Weights of a small mixture-of-experts language model, trained from scratch on English Wikipedia: 256 experts in each of 12 layers, 412M tokens.
Below are experts of layer 10 (counted from 0) of a mixture-of-experts language model. Rows are named router (the router's row for the expert), gate (a neuron's input weights, with its number), up (a neuron's input weights, with its number) and show model dimensions 0-127. Each number is 500 + 25 x the weight over its row's rms, rounded and kept within 0 to 999. Numbers have three digits each.
After each expert's rows: "mostly gets" lists some tokens that are sent to it at least half of the time. This comes from a sample of Wikipedia text that the model never trained on.

# expert 21
router:541505437480540492500496467522514523532487484514512510508476500491489508520473501525525518525472527491508468521470492516538503514523541530518479515495493512532436514484477478483522503508479460512508520505553479509447515517530468523464489517491496462511513502455489536463515523508508488508529459510509479473559508479508461518476542506488528536491529503481540497432491523488528519499466
gate0:487484505504469490441537499499570528485467517528539493503517489492492477518492483430500485510570518459509534503534473469501517540521509541510451531514517514486509501480514549479501480531483475475505485497449468571518497504515510502489522503491504521456498470496513494485502506507500520504528501469497507521508494493491442527482497509515471486517494459500486471488496502504568500523498
up0:519509485444488533544519500488485476471515499519498520527513486478527512560482505515456480493497493513565444538481542489483501498520451485505510515482529509480519505510490470486520532495487452512481503504525489470506504533478453481469505491479472547457473511505464502496501536527501512523509489442543458465469485497511511553508495483541504475502509515511470507500456498472495481469504
mostly gets: " von", " Jo", " Jean", " José", " La", " Michel"

# expert 213
router:516462473479488473524489482479489489527525458479497496519518523489546465516471500482499510487513483478502474543468520476478495482526474498452496489496452547483521486511488507525470519504511518498447511482493535487496517520526438530551471508460468465491529529496493537495493457540481509513488503455493491492491540521487548505491529449494474495537496497496493471444537532466525501504498
gate0:537520509535530501496504509508517497497516540536472545488472480498533516520484517491553480507538491536472511499462497437504544509482500499501506528503510519499479496526460541553507504478476536518479495505535454475522513492523515467508545466508516509528499463466456474523523531465475529493519501484551547492507456513491518456521496465471501503515510506507527442516517505494505525477506
up0:521479483538481480508504497543468510494532469490466528476499495506500506515526515543486532497480517463463473482495458530489496507520467477516479547498494497487518492531504529427515486481495485547519540455510500466493478485514551522482525497485504496512493481491460504465482502480504527507534525444507523510522465502548551520517546546500521542565513497487500479498513480489502500484479
mostly gets: "°N", " ISBN", " –;", "%;", "On", " Website"

# expert 105
router:516480524539490515489473488454443517538496561531492471460490528541480533523441521479487488484477470506508490486473462486470499485446517458499506496539494481501497488483480503479439512526500493513509501505506473481493513479443471515509535502516477494516485481504524497509486507562474468492500457500488491461468517502474547504529535493527483532539495506508512513458521465513499496507478
gate0:530462476478502471521466502503526440477473515472443514469511505491461464483501505460477519502472526457508501517484515540484529498485526483498555519535533507514520462505515499572507512484464492521528486452512520504491477526496500547499506514505510517488479444498529539495461449480512524528494472498490515473481471484513477467506525483510508519498512495511491534491494468535521483492548
up0:446496534472509545516500508468517471519514535541494476495503513521529513464470518497536497522488487541494512442533507472498525463479475503498562522522513475457480486497466523503542459504511505474492459491529508539527455497505468490484520510467474496530514448484534490478487517517482522507525498483476497504493450495530518473493469549479519522502543531530527506521488512487532496481482
mostly gets: " Lemmon", "|---|---|---|---", " Chevrolet", " Kitt", " Alber", " athlet"

# expert 93
router:550517539488475521523460433499516542483493524472462518477489467516520457479522524525502503489488491504526469467489469540473519452499456500551459496565541444486518487507474518500500479499508503492496513481490545457516513550466479510488477511507484499501496518514485497533537524567461481514512528480494488502486479502488504501507518471520519498489498511486519523488494483502526539511488
gate0:482525515524502480441527501497528500545504507500524495512533536520481515471498491540510519491525489488501510524504459496474502455492516519497495547523509469512509503471485475522520453529494511460537519477523537457526502540517515483501506489443512509473510466485452451450533519501538455495484474466514498553494484518526515514511492506477484511461476508551522546530496501479495493520467
up0:485499501501504516484529533490473499525464504541552489507490512450511466460477510493424483528484447502519477516523511466541477475518498490511513503473463486522497503459505510525498463519524525467504559493504531528489529492520521502456498533513478458472503529520481497488489463485485534526500512508511522495486562472473481496457487477525492480493496511539536474522506482541481494543515
mostly gets: " it", " there", " It", " There", "There", " us"

# expert 117
router:543454478463506456546459488465504490525491474489541508506480515491532475514505507480525496472508473483542492490481545477455492451522493496493507496474446523495487498516507462496477503509500545467489512485477550499500514509459468499517462527472494470492532509472455469478495474532444512508474477471520515505479491519498532535504520489503481500505449490497505471472456521504512520444503
gate0:465511541496496498451496491486470495528480481547529486480420489484492509487499482530502469458499493514485516567512524449498500485484508500455539526505495525494485522458521488541502469482512515552534490456498498511519472491501519548505535529488486520525494504507496466494516496503449470509455537504481517504521487498498536458518502503537528475496503484510488503466491524484450495518538
up0:504478538527538530524476510505467509486498525478488530525506508463494448478500518501524520501456497534481496465543493549521530467503490495507512470522494481442519451491517503481468467571476552463505494507495488534489507518507503504513523495493492512528494549530520482492497523526498542540547509518494479529543526532526511481547489533523497502555489528498493515509502508504531477479496
mostly gets: "',", "%;", " Billboard", " Tokyo", " |", " It"

# expert 18
router:502503482512524501526513471495466506516549499470459487464476461539454489465514524505497550520488463502523499460511468471466521527509441486487524518469492470545489455533508495465480493512530501491503488503511497535512551494502472514509489483475502530513533494472508483458499511503528503512471518496463484543492491460463508495469532527499474526464490538505451490545514525483497511506550
gate0:469524507501519518491484526523535540524467503459486516512491531509460501485507493504531501480528518467502493504529500454513523510496529500481524512483503464578460460516510506491489513486517474477496536507501528481506517523516515491499493430518479553535546525506517469513472475487472464499559488488491493461461488523518496498542531563483495488508526520509506509490515510489489470435501
up0:502488502515476490473510511462468517457493528473482480539477509504522497501550495474490519497472517553521532485530463481477501526520471503526538526469522526518528518513492494483479458522493521542543524530495476473523498516473578477515503496476482522506505491479518494505461507530525506477515500497539517440492518521503485522527503458482541513523506454541524506520518562515490467507481
mostly gets: "ER", " BBC", "OR", " RUS", "BS", "BC"

# expert 92
router:542493522533455531497532499490519476520519484503482522514480504463471492535483521467489494500487472485503501485555518501500452493463457491519517449516547478506517528509527468512461487505497460494472509457495518475529492482477547479577506495534493509508472527463511519499511462517526474497493478544525489461511527486497464541501497549510497517530495472509527540511503484486511532521481
gate0:501505480485452485535501502482491509519514474476468506485504499496506476476513511530501479482502528508532495481528528523509504509495494484544538517518489476429490530486523513503536504513482446474507482536494547527517476464504473493514483490555485506496496456526512479464518508474453470519469495531487510546492554525479513534491531475489453498485482465492563494483477542505480516547461
up0:512526539460491504467542455528499512526541567532507495479502517499466477459476502483487493502494503453515535534530485521548503467517492526480486492517502463544530511459498476513557488525474470506516494463482513491518449479516519511490507517478476512473483486462484517476502512510497524498516460436508505497502533489542491470480492476483511507527495473517482517533520532464492456516512
mostly gets: " Candidate", " ide", "oph", "iop", "orph", "н"

# expert 209
router:488511523515472518482529505497512513505496533543523510542484500548493461464492522540518528515512530467478520451522493464495509503513488469534528483533528476484551494464489476503510489500510511541525522494499482499525482493466553459491550501528503489470511488516449468460489468506511461516521490480491544514521460499491470500529468419517530512512507472511527511490474473511528515498493
gate0:520501469493445462532502503509498499525544498493473513546519440494511459501518515525483486461493494490487501447527496473444488520502494506534519549483483533493536531527481490475497503451510474515485539490529536490467520496515529473505522500522513524480484481498491526522464522527522481519452508529488503572532493475537552487482478485504513506499474532497479478539481476509488485489521
up0:504498490515514496490528506508482476490493474506496494456490538512486553561494507508501540475545496522482541500511492505447499520507524479521506492492483537505511532472490511517516471481519519474493492508522467550480474528487534508457490509474542520469509496459470473479458438448518469480490478487483484505519483472538462500456514538528544493465506505526533497521516504495560487520484
mostly gets: " wood", " bomb", " mess", " bus", " sculpt", " dress"

# expert 155
router:523552543500462473515497468510509498469525465518495481468514531526519476513529512516511456506489478467511469469479479536509445524520483493526525471536500537483474510532534511507504497479469503526466477509496526509514511489492470489521474498478512459530478453534453510523513540443462492491496508504519509476505482527502522533513495466544488451500494486495497456450528524515478525469487
gate0:478511521523500512519507484498512505505525462470509525549470499528529492481497502515452501526498504499546527477480499518502473482515487476518450531501480500513514493532511509519497524523488565506462482478481519511516454514508465438537500510467514467491517510533539518537446495471494486471495538488520463527482484440481533510493475488531539492507512491514458526481488574472516496506514
up0:490500484497493465472512549521488517508510525516500476499474531506496511475513465478515509524530495520509499532511551456500487559480537511482538472527474517489449535478515484514486514473469478468478473507515540499515511550514479501496493504469499505523509516503489537478535493500516474503501503503509493468544490500468411555466499474453488472455500475496529495531492511512472499556510
mostly gets: " became", " called", " become", " named", " considered", " provide"

# expert 126
router:494508503524486534513533489483553484518512473516459510519473528493454470536505500484508506492448447473514473500546499502507513491468469510497521479517543470513545521437549463490516502515484463471488481464501501494527501508479548494533549490491497583481490501470520542474514489514526481492488517510476502505497538480464492521490509529493503538539478489493493521500489479475506474474505
gate0:489480499480492510468486535506488509434493471445523530473503518494505545489471508520519522487504483519518491477494515481517465524526482498532477500553527457500507496441463441522502547491513477485511517420487489537493507504525489481508558535496509502500507507494515544509526501468477517505533474538522477522483496463497506486478490472503554510505507456505503501472517500478519463515474
up0:513460464482564548493501464542540499517478529478479501476522526546482514503492494494461507424498523476501501538468504535490518494541456527476517506559508512505477527476504488487514470544512525531519533476525515503489503500505493503466488511524514501475477513492504479489493532491536500486486475538482461471487463484477473495467515467513544531505524498480535491482518509532535498482533
mostly gets: "iop", "umin", "oust", "ul", "ript", "ument"

# expert 74
router:511462506513475519491495469474464492537547534533524457530484551501466532539481502485481490485499510508502489486489478505455487499454507471519483451498507480479487525493470453538518505490514472506507506514522474471536556478460484534492511498533493498566535539492507539516493495529497472453526460484505474486509504479506527461498540528529481524526513524491508528491543488504510471507495
gate0:489526493480503509515467504493442527481518532507455507465527535490536464559482520490499528524418495561490507489520463542488501555514487502527504525513487503479485533489521492494482500517512522503491521516478531505502531491491501457520522483503524500533528488483456488505495507538526499544485462481492460487504477478494508498492470457490505484496517485511484506520470513503480504410510
up0:425485506483519504505481466487468504528539492521495444487504491553523495470489508499504503497515512467471479515503472479511524503484504482457485526489522503487477521489525539524475503484456519524468467527512509505493523521505485493529510510484501459508487514473469509542462529508491518544564483522505473530503557539489473504466495500524490444497491497439444489492465478510518485487514
mostly gets: " Mont", " Mount", " Sant", " Camp", " Fort", " Gil"

# expert 133
router:475493487473526454523456518458528484519509504445532505501496546486524511485528522457513494514531487485503524518487489498521488468540524515466496523456475540503460505525470460528510472502504501482477487514459530464457483506496464480494469462458513474484471513446502483482502466510474522508513467529485516485467523493516534516463519491469503467479474467485508488522491508540494480456464
gate0:478536496495483521485480512519486493510507483493483516490535524472520498441497519448498486456478467532532554490460449491463503487523491492516519501565559456557513479549543490501486508509521507455522469499497489509478519472514498478488474505462466506533551493517491490467518474500500500462513493485547502510492520483484497487534474510461514485504495470511470475538497523513475512507520
up0:513496491544498489502531484516517489511503527470518505499473549527491508507464501564526519486486570518510493488495495507516529502479454482478514457495506546531501522468468506473526539508501502501535496482499476497458520517500540504538514515468460529501473493510509509492503493484495513504514472505531487437518473530457518474514511492493554517469519559539569480494504508497539527510487
mostly gets: "%;", " |", ";", " –;", "\":"

# expert 58
router:505522508519516441531480492479498460499526517472547533507476480507478484503541534488530467476487457477508467477501504521499513488508468513494501503458493526488455469533442491482487485507519498479478487499480496451464493493522449516506466510478485458467506502468482495472441506524458529505500456498478505472453536505532519492462514490470506457491470505522491501501487486515461492477455
gate0:457516528518466530463469511455506471510519530491523532486494500502484534523547495473481486526514512506473499516503547496528510536513492512513517521486474518486509515478456474522505542495486485478515484493520481502514532497456532478499545459551496520459527510504432536509490451533495541475498486477520533443469506471526511489515494494494441500542481507477469474485499509504471505498513
up0:456495452492522505526450493524463492564518526496488485515485498484532491515500535482521476524541469471528479447502454503462522533485523502484506490493465528509481524484547509532508483497507500495479489517470479554529518524503479495474516502493496473501485492521463516472523510502481509462507501458468504532493456505486502531496522515517498504475554505481514527552512438544484517535518
mostly gets: " —;", " –;", ";"

# expert 241
router:486515509529510484469489476517456495519472488539521556516482493492485486492476511451484503503451507508539512467466487504504517539502472473506525515528497502510507500511453494528513456537531533484523478459527488490531516459529500506518465460476510460469515505526515514472531494532506492531480457470486501503460496533502465511489553500551511540476482473532487481549497492502509485552520
gate0:505506503490483505547499478534505530484467492517448494498514484489496479471480513496472488456513514508470452504482500490497511483506532522541471522507494525480479512475547521539503495476466476476478492495505515521550473508485508467535488471507483459464517514493523543457516528480450443523520467514505546512522488509507444537486464489475482561501495513498474526488514533470516551482495
up0:499497522525501563489516519485527500508522486506526463498466471462496506476493508422488542505540507495522520484476464502506525505527457533547491482516481550489517499518460575490473511526494476525477558481475482496487502476541487522500477469482483515475496483449496526486495521552457538485498499478508505508502463494482522499482472478473480517510482511540473468489492504505501480516492
mostly gets: " foreign", " bomb", " ground", " Civil", " civil", " nuclear"

# expert 95
router:503538442464513477535519514468535489514531507534544502510544503476477508488455516485544488496476460506502474502497499472527519500510487490518488506507517514515488517511456479489515454521511463493500496512534515509466522478496474508474511552480477483506544526450460511469521491510503485506530464518461489475517515475525484540510526468521515552500527544517549511478514536479486556515499
gate0:501446466530530492536505526526514495517536515553493498487458484498533549488499461525506510530515520500512518531551520498469476524502525514500488511499518488500504518507438528519514514506487507490526486504497545504509490446493524503569498500502511479497531512476474515499484486523512472506535513521543501492509464515523508500488480529486580493499537485528492481503531481470490524551562
up0:467483484485512521495466491519478489506510505503520524564541506492547506514464467525494493512517498464477552548462512510475503485529504491479493527477503490501486490487462468494483484485447525486494527493502497474538525492488538518461477484474526483481499520518485528523542472530475486480508483498485532450477530504482497472524543451524511430473522488498481515447469508490469507538514
mostly gets: " De", " Jean", " de", "е", " da", " von"